From a checkpoint of a small mixture-of-experts model trained on Wikipedia.
Size: 13 layers, width 256, vocabulary 4582, 41.8M parameters.
Experts: 64 experts in each of 12 layers, 64 GeGLU neurons an expert, a softmax router.
Training: a variant of SOAP for the experts, 377M tokens.
Below are experts of layer 4 (counted from 0) of a mixture-of-experts language model. Rows are named router (the router's row for the expert) and show model dimensions 0-255. Each number is 500 + 25 x the weight over its row's rms, rounded and kept within 0 to 999. Numbers have three digits each.
Before each expert's rows: a language model's description of what the expert responds to. This comes from a sample of Wikipedia text that the model never trained on.

# expert 46
Description: Blank spaces and signs opening cells in pipe tables of scores and vote counts, before numbers, such as 27.8 or 0.
router:493499480536518470548528507495524509494485506470468498528460482523468511501523479497500461467462529494526479511491473467473526495486463528518505523473464453442490485462501498508512531499470459541497495512487484520507545514510494544543523475469519472506519525500456491490486500518507530526514468489498487570494525524507463532522544540482465508551501511494480547490543493517491487512501510513516462478490481502532500507543487506486443455486535476458499524470490479494498498528517524476455486495530539504494536520489489507506470529511509472469466523509551482492468488470518521465518505483495479547475485507546536503497482477529472480460483454470480529465544527491508519489480477470508538519507515538505533472497477462475504507499476503524498487460528455485521517491534525

# expert 19
Description: Lowercase opening pieces of common and scientific words after articles or prepositions in expository prose, e.g. circ(ulating), g(land), l(ions).
router:510462536503531471507494497517494477475516522493533487553520499491493529452450506503528496508523480477493474503449489478481509529502545475521478486466464484485537468486523493516529480539448499484490539482527459462464493500529511472508529546480483475479487518469500488510496487440456502466518470494521525477484474459475497514497464522534540506516478506493514481504494512491510494454503509482515528523497526495520480511473492508502519510484492509543505502497518486517499529462530493450483485447544489515500506536474483481537529485486531513516493471477530503496518479522520526505504553524526535513485519504501522478478472483474479499515482458460517501474509473472439496542489512490465456547491489493532533463514518471530490508541520475479462513559451473522517556545478493

# expert 6
Description: Final pieces of surnames and place names, often in sports-club or election contexts, such as -ale in Kirkdale, -ins, -berg, -burgh.
router:545514527491470548507541482486516526496450545492449529451471508503507513473464491520473532493491494536556505513503480494499479500521499488463474538552517481546477471539494458485516548483515477506471515475472523546532499515477494495520504503495501504507513509500498493468507494534533561497507535503504478505509461507541488484503547487474509522489498487472528488520484517512526511516486510459472504488514473542510538477528549503494480527539502498490474513469542480488520461491491462507472489541469476531506468473476502490470500502467538547493535483525538473477465516495482477508492481516478473548512536514493525542510498491519473519535486522478455489506517528485453450527488484514477510471496528488461475512496497510468480500540497549531489484471506534468502487465547465

# expert 31
Description: Mid-word pieces such as r, er, br, plus digits inside years, e.g. regist-r-ar, cele-br-ate, 20-1-7.
router:511502520538514448490480501460506494513502463503505541500543481493479496507509520488520479499510515455471468509511498528485477485520515549497493494445505481497490466554511445523506513488487506478479529531517491503488525523497481472490447492520473439473452506493561530540511501511501477499468529461507471482496501555511501520477465493505518513488534475493477499521481517499497507467502493481528476492471461498518535513532485495452459543487507531520484491498497491461540471458530489523506472462525486471493471521522497523503464454541483483466466514483492496528534514532539544483469470528529497503504485469483507498515494522469476507484526486505505522498517553540512465488509492492493531444502535468537505525516495494521549446512470509526432476518503520497501539491463532

# expert 13
Description: Word pieces inside foreign or unusual proper names and surnames, e.g. Ash-k-elon, Ste-ff-i, Budzins-ki, T in Fo Tan.
router:510540492516498516478482458481466484500473523490555488468520520492559479502489512504496482485469465474543528489457518492519518498500466545460498466481533492530471454522487462465474513463528548492508509527529524486512487492520512493508508456503462535519511483523480466534510517528476539480516517508452494464519471488482493517501518528462483526472497468491529532501554468487550463481541460498509487482459445455491538507482510491472528481507524524469475511503508518494531470511477493516487506487477490532509534527495528514489520540499518511473509508524465503475494494475507531554503492522487482496474515535503518512506517464539448482538519487473529490467500542496534516517471476489519477487521516462536475494481526504480476507531506554533511464531456460516523494527517520

# expert 8
Description: Digit 1 opening dates and numbers, such as 11 or 1525, plus mid-name pieces in tables of people, such as z, st, č.
router:509541506518497534517524467506526513480500468531518519476513490483479477538495489492520495495532466502503504481496498504488491490471519458504499492528481477498529479510531486501460530495526536456472476544498540510520460499531483512527512493521449455500520527506499494466527532509465516489519492456472466482520487487501542456511486515482483513484539506487549519523480465459468503454542520491467477481538468540485503497506516533541514543495473472472504531458534493458485528460491471549462480504509495475508454503533470544471502458522480493489486469495467444520506497514515536490466485530492506477501468479493497507494493481507436484504513490509543465474496531533544481482517541505509496497486458510487495488446520440513484467530484523512521468469500525489503534530523541

# expert 14
Description: Periods, closing parentheses and quotes ending sentences or author citations, especially in species lists, such as (L.) and ".
router:498493500515497507479532545460473523528480515472469498521490481509511539464506456531518506520551516496520530491496528489504533491517501476507478530531515505551479492488504499543501475506458488515474485469489522481488454521451497477487498503539456508471462511514516472524516520486498490475515469476468502495505502465467508534491509528504521504515486479524544534524496463461471545520485515472467490551488492562497489444473507544534534471490469550519534474529489509451492500469499462488527481492498490526480532520524505467472477505451518500469497490514485486477490494491517474468517515506545507504511456544513565471547463477511545463534523492484504494486523508481494500541483495498474494454500521482510489486511524495542495533474541467429486473474526489503479485500508498

# expert 58
Description: Middle syllables of Slavic, Indian, Japanese and Malay names, plus year digits, such as Yar-os-lav, Yug-os-lavia, Annabathun-i.
router:481486531539456497544475514515463510496477492485499512471536526545512522478492480503490494489522480538525504533479487503453509517488526501466526461520454501495507485511514529527519529466522495486516519508511504509512488546501464541506502512482479499492464524501549490487531528526562526536485475504442508481528524488471507539482478491510493483527515482460478477474479489495495531472527457522455479538490492503498460518460510493526528461505494542490532501518455541473520498504529516491494535537497502480516478450468488511542494536463498551521511483459503462496448544505483511474510516532521473536505464518489530520482464529512493514513537522521515498526514509527482500481454543527535492509474492489511488487556525509462465513504510474519497507538540526483452497478537477

# expert 27
Description: Possessive apostrophes after nouns (children's, visitors', Canada's), byte pieces of invisible characters in coordinates, and odd word starts like red-uced.
router:504477495470473523519549510526524472487532529478448519502514486481519530488495508482503492505530475438482460509487457516512504516504484532551510501470534507480528488484515515456528502532468548523495490455503476484456446489486499511528504515456476488505470490487467465484477522515538489467520500492528536512447471508517526498489525484482532463497563555539494487483532485491506508525478488499524473505485509508490479510484467533525504484473503475483508493512506474485498512460515521502533527529476506486480510538532476496536519462498518513494513473506504480495490528495498450507507516490454544519495547482454446474484505516490524461522509507489497525548538493486519498504483532540489549491483512479525490470497548455516544511434518516510468496515547509459489476537511524

# expert 1
Description: Table pipes and section-heading equals signs in wiki tables and headers, especially election results and sports tables, e.g. ==, ===, |.
router:500515451517511520487507486532519505535498496494466457452489462520523544501497521520488448519515493514514529525509524488490483547489478463494523518487466503497542505489519494457542538506481542491458504539494534480485496499518453501536504531482526532551508506522507512534463464518544513531503504510496472483508452501543468533493484480498480473517476527471545523537458501536519502474525486490536512509526509464498467482490539522470481520514493517549497495468473527525527515543545488508523472491473461503543489489479507533493468503555487452502491541500540496484483509499490488511480511475493509524503494474494548550481503521496465486504508532528502453533530539536491520484468529495550474475507473511562498514507518503507519512516538527512493496519522486465532548508511509

# expert 15
Description: Short inner word pieces after an opening fragment, e.g. clingf-is-hes, skirm-is-hes, nuc-le-us, plus Men/Women in sports event names.
router:492526523497512487483494471516517514485463493446462514500488504514508492490537472532502518503538490549508524446475467486505481527528480510441434493515503484501529494476465513513482511473534505509528465464471515547527509518455539532464456484500498499471505474528491470503501518505511484498520489514489480475537502462459471500533547500485498549487551486509530535491540486499463509481485508474451509471510523533500531521500518443509530483504483487453509493484544488521464450460479527525502462533510502507480470532536521512523466478499517526468502509520461521495526483512479540487484530505555517503506480510483503537537518486479538540461503470481500512508465465506476504498491505475477529488529502538515539525526473524519492498483460505460457492487478532480501491514468517

# expert 60
Description: Nouns and suffixes about places, history and institutions, such as University, County, city, Historical population, inhabitants, -ography.
router:492474530446519469478503465481504532540459488500510496475467489477457502503460532496533500480485489534521528457504518457539515504476484470550507541490461530515496512484457492545516535511480518513503531528509520504439480544504525487472530476491532470525498555504514501508500484481515489498525513524478531473473479494515500494489481484477500497485472461501530471521460515488501533468478483485479497466499533504447499527495477520540544453468538470504494452490472451491492446485519506502520487461504545484516528521490458479482526542506485488512530481525509519478517504520570480525551514547482482506510479494469507525478456511481547482486488510505538515522512485530475518478519478502495522457485498515487473512498457520493488535508483501482497489503493509438521510486498459

# expert 43
Description: Opening pieces of capitalized names and places, often in sports results listings, e.g. Ul(rich), New York, United States, F-ern-ando.
router:495505513516487502511457495469483491523491517479509488476465518498538480553524470536475506529477499540531531542497504461493525534462512521496527452508518485474515485513506491455473533454483471487500531496514470500460483511480526463486488484495497479480522489484511501484478489502549472518525490493483499532509504547477524494473524522497503500489475539481462482465496466522450538535490535478472501495532470471460485546500492479512482483532467489488472534464520541509527494506533534477526505475487485513530512514488508514463547454492539462448535493469512503496518536520530465553453533515520472509479483507527447521476534511482467482547473518507477482498469508486542514505496506481498522510492500542522555536511522504472482489476471488539482464458490483521503539485488463

# expert 30
Description: Mid-sentence prepositions and quantifier words in prose, such as for, of, with, other, several, many, plus suffixes like -ain, -atural.
router:477493537526491485452504520513525505518544468491508468483508505489452471508509564506554525470533495502518474492537514517487495473484503472475470506487514460470489506479472532497481477532491527520462503481508510483507449470472481515496460466476522460459487515505491487513498470468500527502483495507512490484480540524547494506480538505461501491496516533522494508532511475507495485484456513517518476485474474511485495494464536494476523463532540464518477527500506466514517474469502494483535509474537541491470488532524470528528525492473492492469488483501555487454522457486492548500514542486496539518517487518474493510537527537475532483531529529504490541553519472474504472524466505500463525519499460541497482515477489472469495494463533482512527464510471525461440468515468465

# expert 36
Description: Pieces of personal and team names in tables and credits, such as Stewart–Haas, McCarron, Brun Motorsport, plus first names John, David.
router:528521530513491485501489508487492485529504496504512501481486528485503485532476507478520517511493517482449530469471507466489498497517513503451466528535546483529514475511534501455530520485504512494502478483549501542520507463493517520525461505506497531498497529514510500487495522517517519477525515480514489503546511528477553489456549483477532518540532457453456535462497462490508498484514486470467504470503508523506537532490526495452531520549451468510493558522464540511516488457471534505449520529470534500543509450532538478486526476499516530525468468484477524530484522488481500532503450525457500469496513545501489514495513478477527454483452492485504530522486504496533503510502519500496505477557508474475523519494503472510523475523522501514462512500550484505521517462505458

# expert 47
Description: Vowel-rich pieces in Spanish, Portuguese, Italian and French names, such as Cristób-al, Setúb-al, Jo-ão, R-oma, plus nationality words like British.
router:484498507493491505542470506485471539547440535486522505472498498470528499504460507465519487480497472527476499493463463506457493496475484511468514496525540467523518520495517490510443524499522488457514469531484524483489456552481477449497530510534481496495483478543539512494471494496506450484477474506510548505534524485521482480462477491528533497478480525511535517496542457556517487539498520473460520517500533481484463511510509483475459493486514470510465513516522537499457486460525505517540486476472481458465485504539480491522481493454523497485494460511528480473515547474481471457495470458522454510480471532478504514525527521457520462505484485493504475532473484493520492513467509512522528449539507472502481488485527512500523489465489501510488534468498513522510498530517480

# expert 52
Description: Prepositions and articles opening a noun phrase, mostly in, of and on, as in Commission on the, during, within.
router:508473519492540520487449466519511546490484533507479483502513497491496506507514532485450503544486489534517505519556490457531533547484485508503463526499534479477509504487525519477471483513526524518510504498476513447506515474493517517512512486516504524546491489460539539512504492462471469509472530458483529498480511502537496464483512510540494527451433500548529519512539460477459538526457460494478476494512554532507468488460493462502497536510479498497442524506510524535487466481515460525482502530509466490503509506466501476504512496500482527479497528511491505504498476536514511527517473517459485487477499512486468522525485480494476500477473535502471493524468463514560503479549500501464545484500467514539486509466518480534497495508497504541550486468480543506505466511496472

# expert 17
Description: Tokens in coordinate strings and numeric tables, such as N after degrees, prime marks, closing parentheses, and cells near numbers and units.
router:546503520515499473546512507526524525450502481539517522535451494457478514492487496470474457514533494497495460470473529496474524478535471536478514478507466471508497520459527502491474506494488506506520486469494477545469440517541493477510491525443500467520503481512509482487509500511466484487539500503531514512540500500487539530524485473475480519489509489536525478499508520520513460484503499459529506450517509450484463508484454474468537498518511469494463489503527482462526487487495533478523505481514471507510527520497499489547459475489491479458520508468508538535513501508491526537490533535511535545493484532475510513549525487521493501523537518516523459516465507526520476504509498495503513515469476471479542511451546521552527505508519513500553505509489529479468519548552492

# expert 38
Description: Dashes, pipes and digits such as 5, 3, 4 in election and results tables, plus the ending est in best.
router:479525465546506528525508467533517524473531496487522476476531482510506475532541504473471480504465495527556501524516518483508537491525469489482487496511497468494506521525530467477476531479508464515512540492525483497543530460488472530482550496512498530488512534535513503522537521488457538501483541484510483490513512538533548536481499458442472504546502485524506556479468494459508468513507511482503500497480524515511459516470538503488499475494545500512491517484534490458501522520478479515494504533495520465528464526513536507461524489486542484507496532526481552505528525513506462486486535532456457494476500517496508513481553515480497523519480538519465506514467529524479465460512455493469500486516525516524492462472498509531535479505509521529448507501538481488529516519495468

# expert 42
Description: Line breaks and hyphens beginning list items in infoboxes and lists, plus mid-word t pieces in foreign names like Cătălin.
router:487535485505460524503468457505513500474533517514491468483493545520494457528459516533519513500522472489484547493453494510514526536483515530526516505489517489503549509471521495527495512486496515497440537471495504515480528489527490492495517517513473513513546552508468520559482509515513481495494472502489483517494515480541526518497482502481530527504522509523475440462493489463499481525531539469464497466481463480503552534526506470540502511469499477559513497460489524512503489522521508515557532463478496508451496502501501530473519518476493456495478516493489496530521535547477484486501503495475506505455539483486467488494533500506471466489503512529502491493436520500540526512509514526504500512543461511493504441446520490475551483543505514496547520502483520523474518540519464

# expert 16
Description: Final pieces of countries, states and cities, often after New, United or South, such as Minnes-ota, Queens-land, States, Germany.
router:494520529480494506506503487543479471484499487501474514491514458520526490485536456487482491481521470527466506479508516485469477475501498501441524543513510491462524531497466493509467541464506440496474511538492466500534477538453478477540506495537495476531497494501516546533528507527469497450513468460515543507511476507521493494526528471526547492506531515527514464466535537517498482497500460530487453529475462517474503532527525531498490456472493503449497478509522509503459479506539508477489495518504481477492533503476497479467456485517519523504516482506461461495480472459522488523533514540532494532481502477494567533527511499463520460503482476474521482537518534526496479454480514495445518463484488469526483481513518526484485536483498486509485524498521486464532494497532490

# expert 57
Description: Byte pieces of non-Latin scripts, IPA and romanization diacritics (Mo-ḩ-īābād, ʈ, Japanese titles), plus odd name starts like Pr., Mc, and hyphens.
router:479499493518490465521513489504495478505463541471477539503559483477548480477500496472518477528469516520493526525506473537513471500543497472454517468492518493521529545551499542508503506545474467545552519526502509471519482530543513534460519473498505486466463514525491532476533495538481529517519530511508487482503528479506460491490467461526526497456530506491499456497459532458482475508525502522516476509517464459484486472546474474499534463479476481459552486494467520488502474520534451489483518504506486498512494515490523511537509509459497513456476509493531444467517482457491530479469493468475484474512510498504476518486527509526464468505484533499516477500489510521521521497475544506551460515500527506526528498508523490526512513544512481543496514476476506528503510509461503

# expert 53
Description: Pipe characters separating table cells, markdown table rules like |---|---|, and semicolons in number lists, mostly after numbers or blank cells.
router:549514479468505514504515516534497505507484507534477521537518499486490528543537472514461493520454517520518470535509545477502521474529483487529502522537486473467484496511477455532537491499493491501488521464536471526502480462517519505533493517511511472521524477490499480508482446491516459523537535532544461495499492546552494523511505475479520522519472540498550506525508451494515460512508529488475460478460525492480517526460494497484515531489514480512491534507462504497537513536480522506499506539534560463511502484497542531517482557469465548494494510466513499517472514497504454508525506506528530532491472515480473510544471521529524522498448468528487481480538487479486482471494477526497461460460522514541519503504470513525491489472511500525516468482494465510504531496470530

# expert 32
Description: Early fragments of names and words after a first letter or prefix, such as l in Leslie, un, stud, coll.
router:490473518549485561520503524448477513509512500499498482549521544490547472521513518490512506477456471490477497464484450485493534503529523457489479513483487495500551457499513542505529490477534512521480524465522490507513522487521495524523469476494470502504554507523512515480537515497490468504458461521544471485541494498447496542481491499486501547454507510467489514539488505507506486456512495468539539478538496545455515544495464508438538513499459484476472492472534457494466515523530529467500500496536504516486504482484519463467510513501499523527495497515472496464502446513492537488514478500515512524509497514494526522468491457490540497520506470479463489513479478496487542459501508524490485512501516486537488506484454490535506458533519476502526473484523492492498488519452476

# expert 18
Description: Colons after infobox field labels, plus opening quotes, semicolons and equals signs: Fields:, Website:, Launch date:, protein binding; RNA.
router:519504529459521496521499483531499502487485540484518470533508475470488475528464472480476494545523520533508485489525538463527494485523483510517538548482455522498505506458541479470514509467466534520507472487491483507523504513469507500464492471506482460499452493492490473557461487499526482488482466458493486554514481499529481479514486453520513533500527472464497495540496515529509497520515517467512486503457500477541461478488486526530501561485484480476500476473499505527495538497506519499509510506443503517460442449501511463504514526516508457470484478498547470497501470539543474515509494477504461485525456479467474491519521556524539470511504452523500451525509500469491503522462492508493505492504505518501502543508510501462511503537508503472498474460524453511546497533493489

# expert 49
Description: Prepositions and verb endings in narrative prose, e.g. withdrew from, viol-ate, comm-it-ted, awarded to.
router:505492513472530530493540535467512481531509529490491494461517503524478484527520520472459520507515490523494473459495538526525501513535488503475496461473515527533467485466505521507499520515477512536543492482521482517483478535467478523469487505513473469480466475489513531491543491532481467516514511466462520470517488486491496482471528529471486452468462531526491471492517522494515475515463491532523478525550538544517511499528504469491481520509484522510511456493503499460521515437510534491529465528513550518503511500491470501543509536531476473529493479459524510526507482510440499500535455484514534500490516543508486533504519548510502508530479540534461523498526520475477521462522538510487534492507450503501493487467484500441501508504523515518548528492453481491486465456490471

# expert 23
Description: Pieces inside English personal names, surnames and place names, such as Carl-isle, McC-ann, Paul, James, Perth-shire, plus some other word fragments.
router:531479465496536501503529486502528487462484473459485488497499498505520495525492472490458504480485505522503501548501485489487544513526487464497508545499539511510501523544531552502499546494530491469524506506520488474498506501455456535507491516494482487536509498515505483523476524448476500469476475480537486489494489519529489513516523520476482517466498507540522492480505496513504504509505477463472474500465492454482530481503536474504503507547515482464482479461499479450460513447452522532490471480513474468524474516505488526462502513476456489492527533543488471529519470533504532512531462501477557510508477487509510530496488488504486465497521527527539531524539511509529509481498455482504536532533500480473505466485541480512455534462518496484508520523455533460493569444514457

# expert 9
Description: Pipe separators in wiki tables, section markers like ====, and label punctuation or "by" in credit lists, e.g. "Edited by:".
router:492512512525489524501520519515474548546508467528468501509549494509479466537512509506509493456518484528475516494523555506492486486541502472543492514510498565492456513529483484480490513539509499523481546457540502499539535466477508495496522512517454518496484468522540528537493483460522483488507489522507505555476499544509527483531445502489526509509503474481468519535441481486488473483522538472539513502495500532471446501461468524530527484517501563539474510535483490490521532490538488514515479469498496513505453463485484471551519516522505517527538472511514513477543548505494495482483484475465485480529469529500522525502479483528525517477492484510494473472465497519484520500504462527489483508516488506526516531501456503464495471522492483509509544488476493525517469493465534

# expert 50
Description: Commas and linking words starting a new clause, such as that, as, which, was, but, when, in narrative prose.
router:474465530462544495471504547461463489575529462497511507477521473529484462461486534493514523543541507459483532482536537485468468500521530492548510504475489523521502521531499510516490489497483477529519484512523545471513492542467532493478492498515514499538483495458470500529484477494514543528452471493480486531503527501495462476504491528513503492490493538516508476507482454482509479520539524538521536511502514510511528481508520483470480489522468471510482504529464494497524568526496473490489516505490502495521504480480456496468516493494512529513527460537528517525468513514467524476527500494522535499517519460538485514497522491517511479478501527522479460499536531459479498499499515461477450505524505530472506489484503543522519499508533505467479490471451501554524472452553506

# expert 10
Description: Word pieces of Korean, Thai and Japanese names and media words in tables, such as Jo-ong, film, album, Released.
router:479465501491480515542524501496489518487516514458481509529494497522482541492488526538484501451516476503520500541539471520496514518517526482463510487543475521493458454531517499518497534473516495514511518553532535526490512484480475504509501510475486516519481532452527471498490457483485479506489488472457552506494488478478499498488489517475489444466491476478458497458467502534529446476527493514522523499478537448474456510512450558463529487550493500500471493462507520459518495530480471484486519526458504509522502479495529466496516507483542515542524517502494468507476443495450482516474471523436475460486506483517479485485466513519478509502511506523546493496527515486477501497531497487524489510494528471450547476512505509485496519529493519505544510531537514519517535476532513

# expert 62
Description: Word-internal pieces like an, em, n in foreign names and words, such as Khaganate or ibn, and closing year digits.
router:467488506506510479485492470473491501477534490528475500542547521537489492506482468506475496550477485472480505483539477468529539545511475524523540510530505496529486467493516489530478516436535494486476532489495527509555467521471507526472520524484496542498500476530488508452500542506486478500468475480485499470476466481519496538513523546529528468464539479513474485469469506501514496453542492527525534489539482494470511528500536510527493490483483526495507477521500548517513462499511528459487494536533489494447516462485470511481492530462488525502494483521496510463487481502463482456464481527513466474471477540519465493515482484487521503531547507501502514473495533454488496494510541510486491475521533520487510481540523513522498486451541520514506479550482562511481491484467491

# expert 29
Description: Single first letters or onsets of words right after a hyphen, parenthesis or space, such as three-b-ody, (C-NBC, H-artmann, plus hyphens themselves.
router:469487509501526477480473499463516478483509530497462535529516545503472462496529534476539495513469494460504501492463479505528495495509494506511461487500473540510510538548490530505502454548462485508520456518512489456534475494524533481498533499488525487496492544532466496500527515492480486521454499520513455523539496487451455511521478499521504521448505471535472480501514479486469525502485506488533464526469510522551480503502478477498490553488501517481501517497496441506491545493510500500511507501509470499493531470535509497514524456491478496505489461467461470531465437469557470518539532491544494471487521491517459467496488476500477518474474499489484475486456503444497492480499478522496532537490507488477530542479519498515503464511528517487502478536505519481490536525461550

# expert 51
Description: Stems and fragments in technical or scientific text followed by -s, -ic, -ing, e.g. comp-ound-s, l-ob-es, manip-ul-ations, D-rug-Bank.
router:471489509509463486505518469432513512504502511486480519504483500493527517510465455497497484553507503493477523500492468531492537471552485508486511504505514536461471483481515547545460502533441490515496476443489493485517528517479521495468477524510519472467518518505516488540478517469483473511537488526501475472498466507479522481524485523485528535452473509484554528530503503451504505456492524503532499547448479543498465500513495544519507490481483524543537502494497462491494534507459497462524497492504496530465478544480498508501527534511482459480460503515486442512518440507528476513517522500500489515481501534501520496475476474534493522534507490496489511500489461525544497541473482521532542537487460508489477516497515473512537468481510512487499479548467492536533498525528516

# expert 37
Description: Leading digits of numbers, ages, years and coordinates, mostly in infoboxes and tables, e.g. (age 33), 2012, born 1986.
router:496536528503467488515529520483454494499502453432494498513498460512515463491473527524493473485472507498501511481506526529530467552498541529478523465511497507536525523495513491523438504469491544528508479513509479506484574475522475530545472526524543444480529484474479488462471528516516496464494509512455512527485515528539534484466508494462479496472532462483518537519473527498514505490510485507496499471519488509523468474483475461498514525546504482481483477512486475493514505463479501531526531521505489503521470460505482540485518450539508518517521554499498482497527492515482518479465525517462474511478464489472500504483463495487493494518497460486521475463518521512516483468474510498530456458525536538532540523507518472488513522507467466503492553516498484465476512515475506

# expert 63
Description: Prepositions with, at, of, ( and initial capitals starting names, especially in species infoboxes, e.g. Family: W-eeksellaceae, Dyscia at-lantica.
router:476485504538503495502482465466523483491492503464507487503500475510497501480489469512468499495458506476477498509474504467499515527509534502498488480520504483481472504460501527487543514519515521508500474513519472474520542455539503481515498515516504489493467557484495523534534515465495447461486451469517488522470484503445490496496479540521455522486480458514514509489508496457465501488478536486476450509500488559539471473484507480490520479470488485532483492482443463487519455454479516479544491494499483492491466466542468521527498470496533447464543516491468508467515514526510540479535506527513485460496487474518519478488483448479472487507484459452468514490479474476554499499491448530500492507523513539508464455508500528474465499511455445486514488510494481509478467472511496

# expert 2
Description: Digit 0 inside years and decimals, opening parentheses in stats tables, and unit abbreviations such as km, ft, m.
router:525527503510505480542521511547548472499507499445472492488520501487453540530495478522508535455508542490508527549484449487527490496512487486497497484511515505487517537507473522485479492449531478514456518490510475499474529474547480514536519464479499506484502525518485494491455472452499497529467461511516513538487476512507508507494541489522469494496527482488447470492509504473512456506487529464512468554529475450517502463559470514508542471530489536477521474475480492467506491495505518512495507499529485528478539463513538511469499485478510511483554516508521518497520472512496499514472537501538460524495467505479460467511463469498471516488513515491509519491533513478511511490511463486475517553477521482529535477492480510471520484545480531505486511537473479438484465547497514

# expert 11
Description: Function words linking noun phrases in prose, mostly of, and, in, to, or, from, as in "portion of the", "employees and workers".
router:464515524514525500520456546502517459479532500543478511470462503509427515497483485511561535551479522496482511522494527476534477523533512507500497496465486539470478548460505493514500477542512504498480543549470462491507462506477470455517502496469495517522456508472511518527516507456506473524467484525531497492444510490520499489497511487546473484528499462484521479571523499491499520529522529481483525481505505552494467523502452508498496531531490511492476479496489479508483477488523476524488490505480482480467497475462465481545458502501487497531525499474544546521484498518494515496523479498464532437492473498482450525500536488495509490485528526488476501527536491499504501466490487491466515496529483530492495528462499492475488459481520463471535472474514481487489466482529482

# expert 45
Description: Commas between place names, list items and dates (Pretoria, South Africa; September 13, 1986), also "and", semicolons and month names.
router:484537501521527540504516511456560516473483514489489476483483505474529497472473482449510537511517480501526532528486537504499481528525523542523546467492508524507459507472550502468488488463507497511485518513486495524525451469522521495486500520524538503516490525546459520502523489468507481497493509487492496524531494528510479508473488478488472526508522489534476567488462527559509518540510500446474523467503546517482500525500463503512522501509502472489457518506509469481512531500475454517521499541479491458486473494474469495478524523492506487548447489525519535498505508505517451530509529538492506529474509456525493511469488487525492506489511492492488446520489460484541555455532477483534517482492489493502502465483449514487464512534479475512481520455500507460510547507504468

# expert 55
Description: Header words and name parts in squad, election and stats tables, e.g. Nation, Seats, Competition, Total, Central.
router:536547442498493535517493496491494534466493513504498494472514508483480550479535516540528457505553473525515506530458483469493522545495476478508532523515447514477506540467479501510536510497539450471516526475463529518504517488530507498486495502455544535506563478539502521491496467508527482539503465524443494478462489552514519514516502466536567521520492503518542529496499540498493500482502506458483498457507498465499507501504490497547491466491502467515499503484491491500500447477480528506503510456505510506493548494547508473479489512493498502460508503515473540474464527509494509522498531500460496479476476491532481535491489493491472469518463520472517508530516468525517455496513479495499494519529528499471488529520524510445484474505509506532543493473497516478527467515544516

# expert 35
Description: Hyphens in compounds and list dashes, and word-start prefixes like con, inter, rec, def, dis, ex, as in counter-c-ulture.
router:535535525523514523533523519504508522468549534540460458531484520471510534498498509466484503535516481477501514471472513525486502496507487519527504479496507510451506521503493529536459488516497449466469508487483471483496536524548492464473525525527490534500487514547491471514492496477450476525528542532535479520500503508533500479465495532527468492468467491534471444508473507479469476455486491499481523540511482522556493545487476477509477504474474527502495483501540498525459502539517523481534520484476466496480489524524504496519490470535437512473526510497491509478461517485522468488490476465491492516484518517488523514502467526483512464484508511483505515522467503467491552478545491527536501534499508455507517484455484503503533511539520504498452487470472544494460485512448496

# expert 7
Description: Single capital letters starting a proper name or word split into pieces, e.g. Ro(os), N(orte), J(ohnny), C major.
router:475526457479486500523493478472459475504495501539505509536527507486537500521467490538545471498503537454513516497488517511446512527480519479463524530499504520478485531515529524469464516522523516476508484534537486508495475515485507485502472527506483490480476476507475498458509512520513453526475479467524523518529513521460514515542460526527492509518495502477464476468470537510501547545474526513477470502515509481543534520509473553484501476465502490486509530546470492511509551477490478536552536485589492491486496455500529507483502526491507480528495508531488507471515532505485461489501507489480515455493505540538473487469487498553443511488492489494479509532480466473493524505499503523498514530491513480548526514471512517500513486513522493467531444501546531508508549485519485

# expert 44
Description: Accented and consonant letters inside Slavic and other foreign names, such as š in Lukáš, č, ić, í.
router:505506474526495516531481497541490533471458466541485518506520457469498481512512491538532555541523481542507493509511491517463527537497515539498542454511514486514475481530476450515512518464518440457509496546538510533537509463523503465475504474491450513486528501545505491494472516520497520530508485528502501519488535548498498503432523469537497466501521486453469504458502480500507490474517508488495503477490506503483493491527474533543496467467477506537504507458458503505495526508514486496498486499493462501501519468526517527474482504517505467489474486525542468455501470475555464540512508475499522505472509520505468554536529487528453506505501511463453487517498485492536494486485466507490466531506517479475504473516547498472510506533471495508487517534513504489512447492498465

# expert 40
Description: Digits in dates and ages, field labels like No and colons, and name pieces like W-ad-sworth, W-ad-i.
router:518526467493508497485517462505474497495515475466520503536471514515480464482481481467482483472463489525465512480516468526539535528515509504512512513454473469548534545488481504466456511524554536524541512518524486524530467495498504493503533496462485524522555535457477472498503549506458479523517478484520498451482456517496479512536485514491498512541516508528538473506481492522481474515487484536544517469505513497471494526508499511521547491509496472516519466514558451504478509522484442480466496508521475507503517517494491479474496486534458503520463506488453508528498478460531479516481436470532483482494466528481533490510556490559500480530503500477525520514490485540501514479499490495501503459486498499513489526502453486476532474482527524481515492499544549489495505521499538

# expert 56
Description: The word the or The after prepositions and verbs or at paragraph start, plus this, his, its, their.
router:506526549514534479502474515535520495514536529514499504516531470482492531506503526499465538502514480467455505523462492451491510543475482516514517531481527449504468504496520497479487454473478483497523526514495520533530544512498485523509524481463503517488517507524515501520466482487498489548490524531477536513523490502486489473512498468501517497485457502497521493487489493532506493553473469539475447479545473496517475474503491509516467476488515482483486512461531500557501557479542521516519483493463519497471530524468511524526494532480492509488467491468489480480479497478517523540529482524504542478503471504509544550488493517452498515517458542513465496529464463546521495475538555524456528540498525484505483501473503450462499502494509545496474462473498547466518500494466528

# expert 41
Description: Word pieces with m, especially a lone m inside or starting words, as in Dog-m-atic, Dile-m-mas, m-aps, p.m., plus av, al.
router:529454539540457440542470486485469502472474532553497489515488478511473505514513507551486481512515487536499473484508486523523477485486524497484560480471488483520532486538500512513513500447467508523439537479478521537542494489539502490491509531516469472519532496483525502507454470512526489528499483529521544469474527500484539481532496525499511485504495513511488516480517516543508525447497490494490510532541473492505532489537525512504531486510520517534480507453523537506525495518518524560516522524499439492523458504521472497511471523517511511469484484470513488528510542490467502455476462515531533499477498535501513541520507469530514484478505476539510523478521481483489479463516483527531476499501478477523510531480472511534516557493458470505501525500473477476534489477482506

# expert 25
Description: Adverbs and prepositions like over, after, back, down, then, often in sports reports, e.g. win over the Mets, touched down.
router:530495507487486508446513470522507487462494510464512517500513525521468473481526503486447514433476470497499465478543547496521495496515534526521519487515504520492502549496545490479490499521523467509526496476517472496526483478481535469510494506472471524535497517537497571503490480472481498516481484472522478475502496506512500487510515504509545519493540505487535477539483506537509478482550508498520522513539457483518491518470487513468495498549519458461452493487462531454475510533473491528495489539490469485525470529476521533479475493507504502520443550500482471513474496550507513547508504509545530503509521490493465540509496490537492506506517511509535513490504542544495506492479519489471466504517503456513495469481485471464464456470481521554460462456482519501541480502526503

# expert 59
Description: Word-start pieces of common words, such as st, sc, sp, be, per, trans, pre, often after hyphens, as in pay-per-view, high-performing.
router:535505471525506523522459497540521466451531521505509490547498463497479480539513477520522464482462470488488467531505490523481485529514549545520499527470477488501514527569522531485540466532509532490511502446514469517463526530520481509497519493518528517524475469484468499504485490504502519530476516520502510494458540456510488475499541470517484524502522478497543497464475521500504535489521470489523467478514510504541538474508496514512523538511487466505485494486510539459512505535483493527481507472566498465509499497501490489496502454538479515489455515501484533531502476450469493496464511452549471465483533476510506536477532509532508499502506510462491484478490495498487455521509504518478500539542518484553535522529533462524517476494502550527485505507480484506514461521484530